python train.py --balance_loss=0.00428 --num_attention_heads=4 --norm_eps=1e-05 --parallel_block=true --init="uniform" --beta1=0.95 --dataset="wikipedia_en"
Below are experts of layer 7 (counted from 0) of a mixture-of-experts language model. Rows are named router (the router's row for the expert), down (a neuron's output weights, with its number) and show model dimensions 192-383. Each number is 500 + 50 x the weight over its row's rms, rounded and kept within 0 to 999. Numbers have three digits each.
After each expert's rows: "comes before" lists some tokens at least twice as common just after its tokens as in all text. This comes from a sample of Wikipedia text that the model never trained on. Tokens count by the router's weight.

# expert 27
router:386499449548569557554591524433516536468468467494496552451569445500480606443430461490468485510528458396517464551521534456496448512514461448489579422483504455437493525479483513445450462491556455466637550539488540533355462420476492517507506397450531450553521516499447485474511540554511420457585471412570458562508540514448417467493484502463504566571509525537500455550447527504411511420595537586455556515466422499516568532453506569465482486500442560472584503575481582583477456479566473494432466578538450562498374525404579555543514463418466488498456499435487537451445597518454459436
down0:481442517546514499501613438577471505551595570457449465514497555549497558556545471434332448480570520419583550498582507543496505478505573528545450570582501475489513464498443501530595477454520563493534523553589462505560551480492474484470455586497632492453486507552457574482519434495576588511453384511512499517571497557548573540522501536557505519458446515463562489500564563538483521533568451453444406429521497552416457462505420507540464505571567404458416555494410416498538432490474523424452504409517443415383535553434588475537483494540482507558511431429439510506535581470536468522
down1:588549494507525523497393556543479541520442463570467489527504570541451460460492503432419508555481501483373501446453495579576524548477445561477518536482544550506432586510390502501493503501413403489535451450540456447477584591462513512514460500467574470559447559494481463530506491468503442518520503562564630508512459542426459566580521593548482601484454460489544407551489514569558505464486477530497536511485462510551622511400490511529491511501446460519468590511517408548484552518532517486539554453515536480499476587461506477425581449548490443461592527532525410513451416505551414583
down2:471534422516472450504558479571470525480500485515524455578494463461450493554460510479516519528468522516641450552513461600521477494417621469522664464463432416539422500457539498436541582512547518498493444500536536450477503421509543607494508505577421494584473545539410458461545489465542531547462461529652490462422527551472516642459459424435426461475497489534527517492546494500560470484443540454482539509567475531447503493520558487510544466504482537414579508543573496489496584521522566485476562480466496440545406502431373449459515473507528556496544489548465471483485496527548531545
down3:578412477495554459454525466500556502538440407517465513551526503422542559529482547499486501505444530450474493508518552420526506471539467534548610509526507633516458446542405459567465415519519527519496481531550413526494536410519487538481438464469522441425504510555603392440526445426543504489441489500435440496474554480487470471558539437482444451541378580557583509501472528484470549509439517527571575425491512495370568568490492509365590528460545512521437421600497468528505580495474594409460538477597537475476471509568516562527561486537469460478471522476567596513579462566486465445
comes before: " a", " not", " used", " the", " also", " known"

# expert 60
router:472424458561481476543435525374499529531507512508524559503511510477494501482435542450541501435455490444469462610526492477440427540520517496552506434532530457474475471524495508514530414451564417563553506531444550515446443477443534517474541478446501483457450608436512472415516560550524467464622542483572514564488512464440478516561542521551526484524480481483522564585489552550395539488493495439490527481457560632518554584438524479504441466489562538424471470551449537527469499542568539463502517511484499545539455552472490533590559486572450470491513512535493533466450625531505470487
down0:459471489523561521489491520406493569405406481508551453465366452526576635452448530475571482494474511464516432489567486568555532547475605497466574499456465466624544463522538499481434500483520517559553513543510506423414519430485529491526462442498483546535570515584574528477517548513507495442685475490515534438526494594630468524540563513417499525504448414537522561497496531518467491459485521527405552569442545550537459469552473491523475502549550515415509414579503515535505403448554515399548487471620544513538430508535519562503596492596493358602528558527568634450646526543476563466
down1:532466522505481500515464531509435491452558509447479545493512553500521484458498498542568463552467554440468529501432504544534450520443411528515440526506466456394580581449483508460529553542541528467535535533594519491565455472505492541589464531500539499593463492424503487404459525422557478584548451539541527563355580426585485436591546555439510628469540604428539451465457573553579446476441515539468511394431550575421470551455473528476532551444493518456502484473625502538491504480554537649506504547447529451578538457543544470507505555590468471464410490555573591606416503511422576440
down2:472586553497469518488508521425513505461498538467412509533475422501539472570487433442560468481528456491507447458527538550529465506441483467532566508514551443590564541574579606594481410560572470489419492433453407441508497551464568467436545556478503460509434468460523593457555545475570492512518472543547508502492453543449547538577520473467524502476507537458430487642476581471457536431482582491520516508487486571428637430497414496483491516487522613495505487536553526575431556438623543546547581441462484497533549490478462535467493561531436505476533436535565475514445573470461467473
down3:547490492559518523556453506438474507469585490503518470446480597545535379472452523480474451448400536626516510559573537476417517483509483507415430504578530549508533503538513523530559443403466427496503531531512503487484507544403501423504549581461551540551394500532463527466477526535456570457571529521633598519545585486392509635467482538508445423468482544434435493528498454489445543590492509424507451494423480470496511516572462539532520499507487530557544494563464443494511511541374450473540518489470480480540417497485450512575539552450592516468486483519582562443500523540464492424
comes before: " be", " was", " been", " is", " have", " had"

# expert 93
router:414465391502521520493497512485465478461583521551556471495450487522493568508426448459541478444508471530520482529572459475539501487514473510559580488474444532441522542582506559502461438421529498428576571599535573548470419503506487524448511419404570540548442487551454466466496514481490557473610483460502401527560528495612478522577446546465482544490433606498448544410537593547485494423441444544535507506505527465457525488414564510523510569524494537401416427542552556569513451448593489560474489484576551493439428547506467554554552540502468445414471452475472481453418551480429440454
down0:529545473534432452609436543501504536516497487468456449541494620549536419538486506557498520500557434443438531523546471548430495517517476513527502456601525439548505468575515504526498581466493528610501485511567353566523484521459477506615519592460389461461479446435492550556542448540534401559550573507520493474443446576582472528525464445490446450413500391430526451507438476490350453493554445529493476563519507552465599554478457490543404559562483552467569492550489500596495530487383597378545493572426469515513443545528576520557491455573518404548428555447491514487531461526491428577
down1:560538519488471427515508513438491485564496428440490493549545474500503497504475627535451509567583495529442554509539471524520475462517443501561444437586505372479487483519641481437511557465489526541519472464537444513549459559495518482536598549462453543509547454402506534483495522390447490470472435500420548460410505440453444491512450509497510553531450538512472466434534460507460479576463504464523521530491445477531516522470454484471417564461561554551419602459380542530534449512544531516495469520432473526578574528547531465449541425511528502627511456399573606535465416572439480546
down2:504520561458502457560481595553614522412519440493597422537475434416509475492463430534533538516503473401474553571492501543514511580463495511474516525430533509511480523514573460567494454533580542492536482474443564442428541475479500525610508476542527489496385476547454502600534563460483539520556526395434404505464489508437518526517479514404453620467516559466650579572470502533516505492538500411448477385522497493471486445465439489456529498497565606550520534526438530506470503574532492570595482474551424574486491478545515465557561528547495533537447486575473486515445537480540514434
down3:542470403500502450600545384413499485507495558469419471495517525474461501534569439480476504502475450438465511515465434448446476532460420574498588476490384462494495452549445508449492487574490530570529506455529522483504499514424387556466482492522550501551444489444525508537531525461478581480542518600503429496484526482540559499472433510510506500499433538514530513541438482434497458460526455548478544493531490425488531515428532568529463438553516503485530372410498471436482473568504444535579503463498524503499577541529532411526378508460526573490448456532572505454500500542571466464
comes before: " a", " was", " an", " born", " also", " served"

# expert 43
router:532511558469437563428466522561411543464516585501541447494496496572493527418533560475509499418508545471504520534458467477494546424402511469440592501480520493462499427469545475555548557571492540594604494549560526436558456469466508601604517548470487481432497505483468498538423473457462416448503523455499548541485574495612513496578539507488496463544486473438609471568441531523561423512419569470512471589486511414495463453486542381493502503545538474461408469521536619498501506498634541411498450455496534440466466430381488584548475420475475480485458523507476495558603418528436519516
down0:413565543517561442489454536576474497528528416413523554556503617541520413471430542476523552498468526460453530394479586521460488488521574467473518521507470498509466400586519430454506503499493569413487547525581511513495533541356553557492467544584548504497458523567426495440465518507379590474389482453450495639487502494512499451422607490517455486548561535568519482496478471500577474515549522451562489518529538527488503511585495489534595489550483495537467507453519454547491463437473500537560496452559401457559507447516423581444515552657478541539527544444495454477503555470510543438
down1:479496499465483399427537438649527569544490492561537539549516613576446545477459489458433448559474478547417498562509505491436470428548521542467420578555479494496497539480376446521566471431456551622504465528590508546548500487570470476515399512550521469538496463572544472511465536525493579573541460555535503420500533496530503523499520472465571540514554406508417505606473431384517572463577441468445482469424402500468495483420510452501508447512515456487450469508433456449475441454635485538361502415494529464485572558500421567542447475528470467486471497484468466493457511477503539491
down2:531507471433434519593533539444540464471515498574404487419464500457449432434433580487526461464446553520562429630500513505513491528541468393570541552516498531385480571515503428488493417457465568559480498482531478434516477512442457511637530563487437426510501500529534488493501447473489461461453535463438459494526529537459476556466455444434489479424549529593500532464508538502422455518473529507482414501530507526538523498539475450570524519578489535516433475457528472609518512583480500477486541533531471510447530546519458535459424474479544512524537514487545396526524448546445422536
down3:499557576531538606496532461480549450485567521527561511475513528482518596574526514492523557512492508560524586560452534621459570601501496528458532476511536448498537512492507489537554567427519473479467452500598487606481410552590408469545518458392408474483395529470448552542486519544598489522423384503494457530458467488447511525406478509495574452458501419513468563508560506492528561468539536663475513455480491495533487513499499435485464450512518487456589518492532498511451484481415559528396535558485478557422520564609607407471497399511531509497507522548404499428512502511528539557
comes before: " the", " ", " a", " his", " her", " its"

# expert 36
router:532570466495578422543500499391564522421593509570445498578526498456483536441424540570410593588486539553513475443509547433510553563440502513469460552448452521553552483431579433542458539415492469553506486557479516580440498479548468478563530549548431561403498474555486510411535540471587548410429579409577551544536490470515460431508437509520460535483424531588432556486536585555473517520518510560461434507483555555477428476508548397470584506511539461583442516501526568455509479491535459512509421410412538502519456514484483505573514535396504495566565499539486573522474482402543531505
down0:480542471487498474478516499547466462508587498405442486583472537488440519540450451514435439503505507493549492465507524517458451569453434496478517461582488538494546459558463566528518503501499497454450425531469467554490451526497511505554526463473473525453462402603473549510497509519481469440470528514560504522549569507478587481545511504488470542485492431553493508613499493455495547507494478450536457500482485478553514605455374490448554486462493504493630629483538553530500463426488556524502448398471459577494526479525558514593575492493456547617513523472466495405563546451465478507
down1:412466571427499510523485559419465429486512559505422486495517449447496468465458493578530618513556438499518482540416535436451516502552509585446433565589502598529480484537485398472513549489499464474583509513478483461406577526533536455572442396392403596491539430446458476515506570621492615534528425428484541507558510437529454423465517477579435511525578535538407540479483552379355552522532448419471460505517590468569498473577427495512537588554637534492563501468524528477593462466478485517509499461540438497586477530453464438586456539626464515554513499543490557563552470483466557530
down2:541534511467528463554450441500551551537482530534439482514493490454469555440486576439381434580556502526536551523457513523507538571574387485419504564443541489361606464576553464488575531479556450496422476479559545443529546400505573400467442537431523495537533444502482529471413528549573400445390446457486553452551509549479503463530451492517550562474476559542488532481465537435624549583573577519469500548531464471465544482494501511446537532484542521514548479508512478651528543482528446563517531532480652509530626407438500426535554513569454603500431482477545503494512457317554471463
down3:546477517554547555535528503514592429421413487508493534501550510475496439474483544535456485479509504514445456454475536385479414458367481510487537556457508395458510458543471558424558519473454552509488530416519461500586554490481481510506488537586519548548534602533546541455508568452471431434562478492479461427546468522443489466414599534467551466501535489446573492538421461487573538435448489453513539478570486308569558474474469413437542499481499496398523470491416533454510521468584492534512458431408489582430499405468532565515457602516571512464480462458570497498460476576516503579
comes before: ")", " |", "–", "),", ",", ")."

# expert 90
router:449570464454488529511545518454454572421591467518526507542471537549493543502527581564460435453583475559538497506591597624498437471565436416475514558504511566490433571561454527451543569473495570482430554490459569532411503499425552430425596462502593528480448475441492498495517447429492481488477475588518493460497546423528576461529529525453422552484464586445571481544484469505462416554514440542489487541493454435491452501517488465515414440451585419522520481436536506480535407429446536517559471556427499507580507425509507416469505480475460473459562396477507438403476485477495485496
down0:506395479443439516483476462527456521526450470452498446390537590553648538505495408493497403462463441352509459420511586548533478518529529469498572548440501520513537446472368492490520533523496503540483512580501539436526479590461480535497525514515471405400452479485497490573458523491523573434444575362411479501457479518479419505562523516447552549446485472479453476555429531474393497481433513590527544561436484596533521528459593529507409467525522440516524603435431528631563522592532550531504588487472467504528574498481537503461513514454424512526539493529472494415536453438495539577
down1:487571453561598503455422416462525527426529446519499455491520497408471515453494546517463480523525528489467549568562486434584554459481520404638450469537535481634445508465476496388501418493552495426502532522490542499373411465493460448497475534434505531463422426497533436551537468461513517598420611468501403504551523456578465514497568495489611454521445483430422501447506511563483540436534471587591424481508574528593515552458491509420471453521453424483465476548477435515492567451450483494525484537550544472483480502605569581510556530455614512475464477524532579430482403591481575419
down2:474488512447519503501518509467531543400413531469507458494547536583529461548486497526528502533617485473578509433476438530519523416483565432451410505507472545527431515377480547522596515424487495438589478549546609388378428475435447588490461482504512502463542485440499533521566479458645470485532546489563556400444453469554496555458486467597470538513484566553517503546505496482566493506508479555418556535473481525625516536451438496465478509534490594536443438474460445348612506488557432483530367532515560532536472442501402561513529495496437603431451551507537458523484539561429455462
down3:514505466470509422540486591464604520509493459470525563578469536526462449575542500523526500486545514511532527562496511444515580500547418513563401505557498502507457510500506504435395450529556460491503570483513538528439527624542503535494548468516460468508439533425543513455508504531512452539555442491532460504517595555483562514535548452467512467554459475484531531431401429473560601451433426483500493508476566571472559449471497464539462546435604509471543464599493456442418514591473526572472494448459558482514505414470551512443523607413513493504474479517471509419564467421649505482
comes before: "==", " ==", " also", "s", " information", " life"

# expert 86
router:457452500529583583530533500457498556558475536550528425532471449541483552435416521606454444629521465553533545460419491471400606461389562491521421484490469527479580483527463394520448567488474524452476533473536526550435520476527498489525536422548525545564524488479536509506566549472557452554433605468538550453462521477450534463449460563494525580440533480532552549508513542464424503523555487527497486501467557582505516516460452520497487493593541409556474506427452631532432469505475458565472551503531520509511466425551518461550574527470602439571571497498487493553535483523502488554
down0:495482478570457499551502479439521492490477537513454525554562432491477503482493546484490538481506469484517464537424530430440500476486475493414507456487529450455480386491453486503486428547543579491526355452457518431512424497494477493541519469532526561437581458439504506592535457484526520553579562503525528477593374473514521526480508456580448551486488518529526550552431537503521553517538412455508461524434512588469526474521503498481445482601461518587470499545546534573471535578493556545506531434511526479490472539536513497541641503533493525424551453490504533475496525373525514597
down1:455464393406433531454391570557593513521514625464494438591437515490562472482486512478504514519480424499526536486418479491513360563527444563414616535610556553559460446470505527500495436540513551489550564489499462524511526476557553491553519509501539608530458429541500426605502511561415386402473490608466551488464501520555495536549547490477587521438521451492541456484520618479574500496430505447447475497521499527484476463470477478493457463555556447489518528494439547426485521470553525549502507570492530566479569523599533473544466525510441479513459439490528544448547499453521552503
down2:506523486476514489422456463462543534560460437471521555550525435480465459415544513459532495496451458583522498444435478469547392522511492503503462561480437518552528600517530511404524482507438536466450436428412405527522512537453495422571534546583401518582456540469518469464646476512536477506540483367520495485552537499490547385539544495507432425495629481530488436550490480490538594478547549470425518448450486542493461505452535416522509567475517482594543450466510522610448566526521564564431470501514467392551496439456488574518601499507482433486489506535549585519516386547512466481
down3:449498586502482504574462577549463490485562404546519552470523564643508519535499478502430542557505575435509463504465474449565491498449417506558524475502585464591500497409553551585448488503489456469525478472567508571538561478456520373602546502478397446470544370521462428524416438542422440425472408452465433458542497533522463524562453491545522487437549595523491527527498579527518498507472511466486487451484536581480456479502555490454484543532532498461543519632451634503544513459478449442454572574612546531385367620477501465528483600547541436491465532540483463472423554500465597523
comes before: "0", "°", "%", " km", "5", "″"

# expert 92
router:507512470457573483507408509468580544504524469489481466573480481519477508485407594570425613605519603533474485468453540475468536463416454498433396536447494532441541538595447406489455563505527441603488517470516471576477538440517527482466562485553498563487468440561479506506595556410542537562402592483570533493514512520502433480424476509559495526522445489525418592581528464474500446427567516511442460451474586559494438446470534492573481438481453460486514505497464625501548457486447470456464497509532454550506489425486473502495578548517568440577574476501454507551496458440537470492
down0:472393485517540522427544506468439557447480453554501484550478441549492551574485480485512385451542439523549546540527512480529465524522552482407485539570495417493526437432472589417533526449592550485433549524518488461518553490508631477482430501496421536566487455578563520540548465532477495532488495528509539484495525503527501494573557532487451511582555517538480462499509432499489430403462468497510508490553442479539480617470498507503549541632581503579464522457514504557490539488522542538506598395557466631571576542456490482483428541532523518464420503464409519508446476433499610427
down1:422556499501527464505545575381590462479454421559505472402470494502529485522501524511551452518551493584475534530516451615533470464528502532562492555580491476460515406619445475559508464395503435523507468551515451498367442355514469409489485436471546547570593497512510487451462488560448446465501550454551555515500372521524491483526590520543543441527475547433483490452571591543500541499430548617478501477477445346538520482489491561458459506444540490473427442562447511534489523507377416500545431553572559409531454505490554434525566572578520544573432469494452570491482457491499477440
down2:475519533425557512542447498576516491625493574458508499400422460516518535551502516487520490520445580525517593486468566535446506504575511529536482553573503521565542472488436479426543534536532596506395493476565461523502474427481442559445583474534486474504556480510523531484498428411591415473496479459421435432417523451442532429543514510480521522549551480411518539539436486486490519514395532503409505531568601571445485519557528560440438550525517488553513499394541590453470419467547549581512521556524455450449544461576568463503575518475418484539540514542462452529497559545515574440
down3:485493533449520492547510489478492518498549466548415405552573460500516487446475363465506560437498515504541480432505462510567556522549403524438605421546495503459532468504406464552528493522439513526419455486525527559460483491445452484558540425547575539508479473461449443504538546497569349499551517484514525563483480431433459433530492511506531485490583424436520541542479528587468421504498509405471495459579503574430485434436460493557597575481471499559432541454492462421552490553485538538437477511360576523506484539466479464535498572449504429492477605545576515460580419464495501531
comes before: "0", "th", "5", "7", "8", "–"

# expert 89
router:546589506551455506508487532363538464478576530562480519555572548466463535431458487472487453532518492493521500617443550415492428584453540428577546495472508509551537478457503403489499425430480483488428428459475513571525431480508580413441531556441512509438479574574512437466472500485588426434484594417586565503513493506422438476558467409554506488467473464519481462481512495499491398486505568503402430498497524569506423470504564428431423462481575468504546530440459526462522476482583464478451423509431528475454466467522462483599415459455519628524589558488495481435562513517442501612
down0:429476479529423534524491445549542529519436520510520427650598462529425442503444450550506440516489422484462587516514448510546467485492540354493517488422573506454484508581440500516504543463518565366474487531538459380499510448532504518518525438405542566480434487547502484499527516507590497557424443515546577582599521451524519508531514542534526531516426449500478567428498599563520565453490491453462551534539513465579519495423575504569512498534449493537460554522527482411493542557339464386522548564551484515464432408497496478445399465504505593566454453434482478463554524551476463548
down1:487477479469552490506512463403459559501436441540523599475589577544490489488430521464442528392528399470533571621542505538501446591517545515475549497372493463546512522553431494492508530496538543535419558547475599473560442445425567544453464465511457537439489491432467532483522411527499544435490438376461477500515590523468504528488491550500616481430529488472528465561526505544512492474403548415496615550477574551499449509523521427483577482372566519424414605470494497465477506466493529560407414517544559499503536432548494445511458462459513484455475532525440474504419476553412412558
down2:528547529529533579461492505439586545468473478584405525445471569476436496478513556486488470533498570492503492429449515508519515531503421547568545431386463519503585446570496554544476603514505467477515459551446518441575423517590467442522536597406504550525599639489547523534519619471508527502441514556386497514561521463555491516545479534511529425449527453468471472434476448437488595484390494433521520446544478525522495490542420616514561574504499489424528478516553438435498511532469464586532582455534591487508464480557627449533513452422546540496541491587517466476491510461545548491
down3:495470482575552530490478558489416338596497507548531582371436471441406513587478495498487436544523593552547415481470448500509524458521431462591403509514502492492398463491511456534489495528514585474390529472461514536518373473455493455518551553555475436549486532514503511449513527487358417594462539523516451488457505496513519536410437479545477542422510475537475498646617442557464487477549486434619499516452492544486516433524488513535581497433503522563445513515496558490475536481442472517482551551545490590523584515568495384532495538490425555464439506539510532490554479483464444533
comes before: ",", ".", " ", " of", " to", " as"

# expert 71
router:478534560504477537474527492584459466488496516470472472444539520493502463442460539467462468490488489488454465486534455470488441475416503481464600543568629451442531447437516500587535500513459521609576497534574447437508480434436423599547505433457484419461553475499397478513475494517455419520512484557546498518435485478541450610552563528524462511515447416463602512495445500487509454514459526452489519510460492489442542563478476467513525454561486542496433512504498560583434467489612531457513519544528473432514489464511508551499551399563469424490523541568486536540585454516462422600
down0:486445495547497437429492454584494498447511441466409463442505440445434524473538542557485450611534441558589486417427534468515579526586505492528435420485544524538547493513533435492507633443575386404512487491451420465577496468411510486451461422513531523537465448387457473533475513468531560478609500625520503556534507553536445461451439522424392554403448527523438535454510507547417470526549615470555576457568518551455403512485601526487476530508492503466570486602519392488514442481458588547581399517502486497489555471536530476528553535492494600476494474509477497385542554479479589436
down1:444468477531492428488472510507599570384498533546467554479585430496547490503460448456514408471498432457482506507488536519534514521404512566416418609511470594487503520472542459432585527516494518483491635535523451450463520612499503430498466490415519559543516473548475597549479520517476456490605476523565450518511477446502488556604533472514492505611484568565475466555477469504500490531532504443474491458512450480481541591568380529634485446463483470499503446516519472467577519467564510518557586435479490498545506470467455484531493536490458552531546448586512507574391576422472462536
down2:466443444497424564468434486548470406518569562490544460529538481466465581454509529446486556593495524465465480489568432529463479527429496453507513489524496473563481530610440503488489635484478584501510469424612496477439488521521602544481540476528391481477451505514489472469385453514469459538429494567547506547516517531585504457518468543544515545492488481467532439496510498508485490519507558577543593466575513469537474591534643392386473584522411550582513480479462495408547498433525582494496390628543512504439416421425546484450546457423596521558567506508431528470519525534632467516
down3:445508536529411505504531431542479456525453555488489389500490500484578544391532557409524425467472496478521546485557413494546446437593497482527477546476531508561461482444492423500457492497500469500544538540555464542449515491474454507579546512534436494510472443431512587583460417557538497511451478540509510456608458571501633560629592447492452506479530497438537491475460418420563477433516505505462556487458495512612563501484462497435565529491558519501465574477491486434510558473599582497519483473453522491537404489478478457435446452463426497615428482512404444546527476510513601449
comes before: " the", " a", " his", " their", " its", " an"

# expert 47
router:415528445502525486532454393500466554431536489493477495527415529502554431390539510518546505507550500525451508480586539491565561514446504543493586484458439558504445481543463543479442569455422476499491573589463504479513483530556387458599462477470494578497410533539539473501493513543440589452483475428470469454449481438576507480549456424441466520532498640452594509466492593508582458489530446563442451565508475437476560467480573489547405516523450451377458428424415518470544527445558501545559477451474519413537533521490464535440527429551495479458525521484517525576544419480453424462
down0:554510442475485501475578526429432492495475484509399517484527537564477501526501506499461571458577536498426464473550448421488588459544474571482415513478476589591563503548493498518486453561493451552516544512502542532550472560490431527546426512512511556522515537472533458507564424554556554671529535500515497473471596489479456472606433429532522535564462538417544473528493413569555434526495526530503460548466532562491503484522520491546457450449489509558442423510478489441443544511522399610465386431574510452404486568461551589404512627537487487468615518568487476579505446553387484437
down1:484570539463551525502520495410427509576474441441476477537472482574532433503517522513424524557497397542425525505456528486524490556485458582521401565500534479425565517544438424419534454446488512472482515517486383498449524357570469484512539516549526443515469472473447444499485518453520447509557404424560536528443377478494471537512447545483418534484466513526442555443479422541523437573542459465466501502514506590496456536452400501460443561459463517560412545465537478521567486516511541546577496477465502493535499522476481534508587504452469416477512486621539468510473478476585445398
down2:511515499479540561541503520610461425444571464441531480457509559463537515476518424514434496492623488443668457568534531459443511504493444623523488580518405392434527515451485549505388478527500451459507357530552577540591467507594518434517561470533441478559524516572502596532502464470446522447594590632488458523399544484513420446450539532545506503527529508537450503465405517504518477495455501457530494466469459518509473557413455592493501640506533466444442523452516484530558534465565532559473515507462568458534546553473501533494460474591572528472455516451373520491499568484423473535
down3:514588423531470409625596526485456455492450521517483431506484442553442483519459494474504513468511522460505509542421451495456584479469505480363511537491468539482487514614472398484544538469479559505511468453473423548445577416481565437586482451514496518426431436484531582544516522514567520479563507540626550521469482488500396441542450483480538391624518422549558538464505490390464490457401503485506461510451445528534483574501473421522476466473485535558443509463500487538558568476458499497450458390516579480447467419492537475502477479500494493503502500465459520440431538491458506478
comes before: ":", " |", " (", " place", " team", " /"

# expert 94
router:596462455482533449557490425401489490496476508499543514507489483465544487514454439549432613508508539469440471474476447482450422433498439502486457470455469517489501448429502524569507553499518542475470475556500510520463575517498540506504512487534501415518560567526488403567492586515510553433541512471483456541545488551498546507438589561489572502436432563512526548431380537476614464485450483472536496497570510486519506500505550494501529588420530552445512430539451550459540460534522536543536560423507433591453443577522429495495487538496487468449489506479482555384476517531427556549
down0:496524521497413498539479550416557564471475517521464521470499520485527570490479547554573531539540676492474566535437565555423444643488455475520486481472513472514548460462466510463531548510417543692483475425529445479545475501599581522487492544568524472485502398473502506606510538509487545627511491412554481476484531574483484533470521524523550508523434455485469545500458474508492500566499518535458550481512532506428482551482431543526534454475510525477430481432423465540521455500505463457482539540486473508519493520567425549485413515471492545520480539469490366565461488506483458586
down1:492568404566504618521461465477445488513608447542567565539543441514495593452495488486457521574493501503507489457565503502518452577497386527542492498603555527479520548487461501554535545510552494405486496530532495404485480530549465540451454428528500488465556527503429487631496559539482507621506536470458507598574553528504471561485491468435445522521501581459621635559553465515420551541466442511558548450457489459486508392403513493567570562614508541502481554537454446542512442516476553452513472529578502579548518489503491487573492492581511520494394521464425551494497431540536477425
down2:562452529520528591485544420507483500465453533582590493473517583479461525545509486487465387499489582472651458436458494503494510522477477460415450426468485507520525480457446600482411504507441404368477473549490499579601476482527480587550584477542387502454582509427455609493508526526487406439539479504429461500514512502450460432496520462481518461499553376552484447465502552508471490547497538516483427569488490480453516436437501493473482515527482490543448488514539523503296478546429550538458544547454512479490538538531506507451450495471445465486562473536495528602438415471467433464
down3:497507513581441559546473485579461478483573416557467481519488494458587468471455449499429473455525477429492444512464491423545542464590545490510527566477477436400530447483494535505518432506507471466525594521574462569503447493392425477538456466474463510445469534424479502532435468447473531547497544464564539438534520532477547431560514413524505462447495448444524471462551516494479537506494500581458463550413461498392524545356482460539515452512428523442525315472507552414482461449508502488413467496450617513457444505506535478429525508466545564468592496496433455605467456404535440481
comes before: "'", " (", " was", ",", " is", " and"

# expert 41
router:545455575437494482464538426622462439533466468423496451515467476432461502447450552483535571503470616514478482539549570554599503417478457558494618503527490521546433485511519495550516607483452541514501491545543442431531552547459442554588555477565420473508559547551429446513464601521452607453522495481405515562519474489572555504557540534468486493463533524508466548483493611508530491425577462495487507597536489429526524422444468413544514532472526529453503422513570568489487545563649478501529464505431541565483488527514503531434494512527571560476417487508537576542491422602524432486
down0:492508528482434487554492453514481542542502469491583498421495420509527486456466528481425518565492575460483510517489586500483557463433490442521560614544442421453538513522520547497447479525491512633565434414530545547414537535480544523565532515518564499579507517447460616516508452571442504477574470512566522415432439417549548489447534488583621518504460512539508489400473555442425561571465447514505506593532464502571571577447485475501463536479487565468581516415529529508489512571484442514593439492571474457545506592501460490494515497503474555464519563631466486407515511488446525574
down1:473505459401564472533484505503519551470518468437515400527526474474456522542460438480623431625530454527541483479509543570458565528489457579534531475469435404572482489519496478428467518484476565444499450650546497468433611527610446528487584454397546482572456490505508599492472452532490431586452494553510459539499469505520545424474443486426539542575458501562482391564546527433552556573515528517464547526483527405474468458519481496465474523519552507569509504569593485573466447503464464453433475480481394459468426584434586542626536460594468440503467569412445524487510531601525459517
down2:482527450620518413500499401444387449565539468462490437502503445447482488466527411461519552503507481508490504473544441537551448593447545503430512541494517546506501457592506540526382448533557462523391442518462531528508490523537493525508508534511521563412551523553594570396507478499481483566414444539505517545589623450505618513401477406472499524491569435522527473571524496476499408523441560424399510475550442452557431497501504556417476494482487533471565481531439470474499457595524464490479486535445548510516547448533495513507530489594563574585484551448489424530616532521607518503
down3:494503530461570499563512436498454436550498409520503455518465466489402482553494510562539445560497424487410484497446506576543509500507489489525585512454501500479555460605573494507446619500479516407491484621614460396484472509575573513565479464573495415498488500536527487517568496425454561479497525563482444500516440546571501555491455501554508565501453515608473511526544465479438558563599507439414575477492530544439468374458444540559486475509508479516538554458436444519542478526465534530514483470553497522522541588579535484534564393537525503581545501461443565432439534526543450544
comes before: " ", " A", " Chevrolet", " K", " USA", " ENG"

# expert 11
router:549549542532516542403426584517521557506469474495493449427540492570436436514540510545523467435536478490478438445467497471552472558527453474580554473443486482501487513441535462505501468554534582568545515499542498400518457422486534604581510466510379507524507475565490569571502503463551421536474510567555549529438534431485474480468570488517376466529425498447560441539369464478534407514526537493476595570443433508570513478498529443492477458504555518461424451517467591493371435498566533489506431521495479470594587444442478551456436489469505472557428497485450490602580483485570441542
down0:460501488546492480400557576554499544488544421549512509492490593542438614420561486493436479542423489488478571445400518577584492530470570464504475549491501595519462598498544477467561480560528468545571572429561463459593520558454523486544616553479505607577542493472492510531351480473460458489482408448548529501459515537463546524442495522487453447567553484498476485452491504485470562453420494388544504570427553562497436492468476514427605474499510460474497486565447519429517584567492532429409512514500500487406445594601562464547478515604491530476486557547440490485510485479426601529
down1:501447440523545455484545565524506519481582507553486563519453512544497524626445452478458548513539437538537509462568530515568648526396512426527517515514466429519569619485544557618425579569467439495617505510486527424560409511476621393583572393535547496441485450559503469490539509484459512477447526520457488540468528571477451479505543483539605456507512504486535470470510449424505523487437477446472530440476555536457525506496513473440606529515410524543527526533478541468530504462421508501498579484468555488582504539480560479511435465551493540484483477458549507540470527414518482509
down2:468491510495446467528498548525467436552549509523467605433462471495564518501496532504513527463596472474422493581517484530504527454541351526603480423541571502467556477466556416522477522441467513443488526400510576479514532500444513389551504557503440605471439546558450480505527491632452468424464444454529607544466537484435531536491409487516517537507463507459540523456478519531514456519499476434514438460496436592500432589509448483552539583491422448515543428489515536641539464485505552428444493570561566533536505422525591507503570405536527449544583513466569480555503571555520509390
down3:443565568520489520563570500440504451474518500520538446542533483469529452479582562463484425579509529499461519615537361551490551587471477513409478558594439487540507506495498579545534446467461521496537502528582464386471500501556481526520496548479466375498530428499484556498459481536586618538483463496499558434509480479518432481450530533459531532606507594507548513516463438517615497487585384512494476524516463351458535528499499470469467534559549558564407530593495487582508477540454450440460424485489488521424477504502537532414505522491429563456532507427530575468576507454488523495
comes before: " the", " to", " a", "t", "st", "f"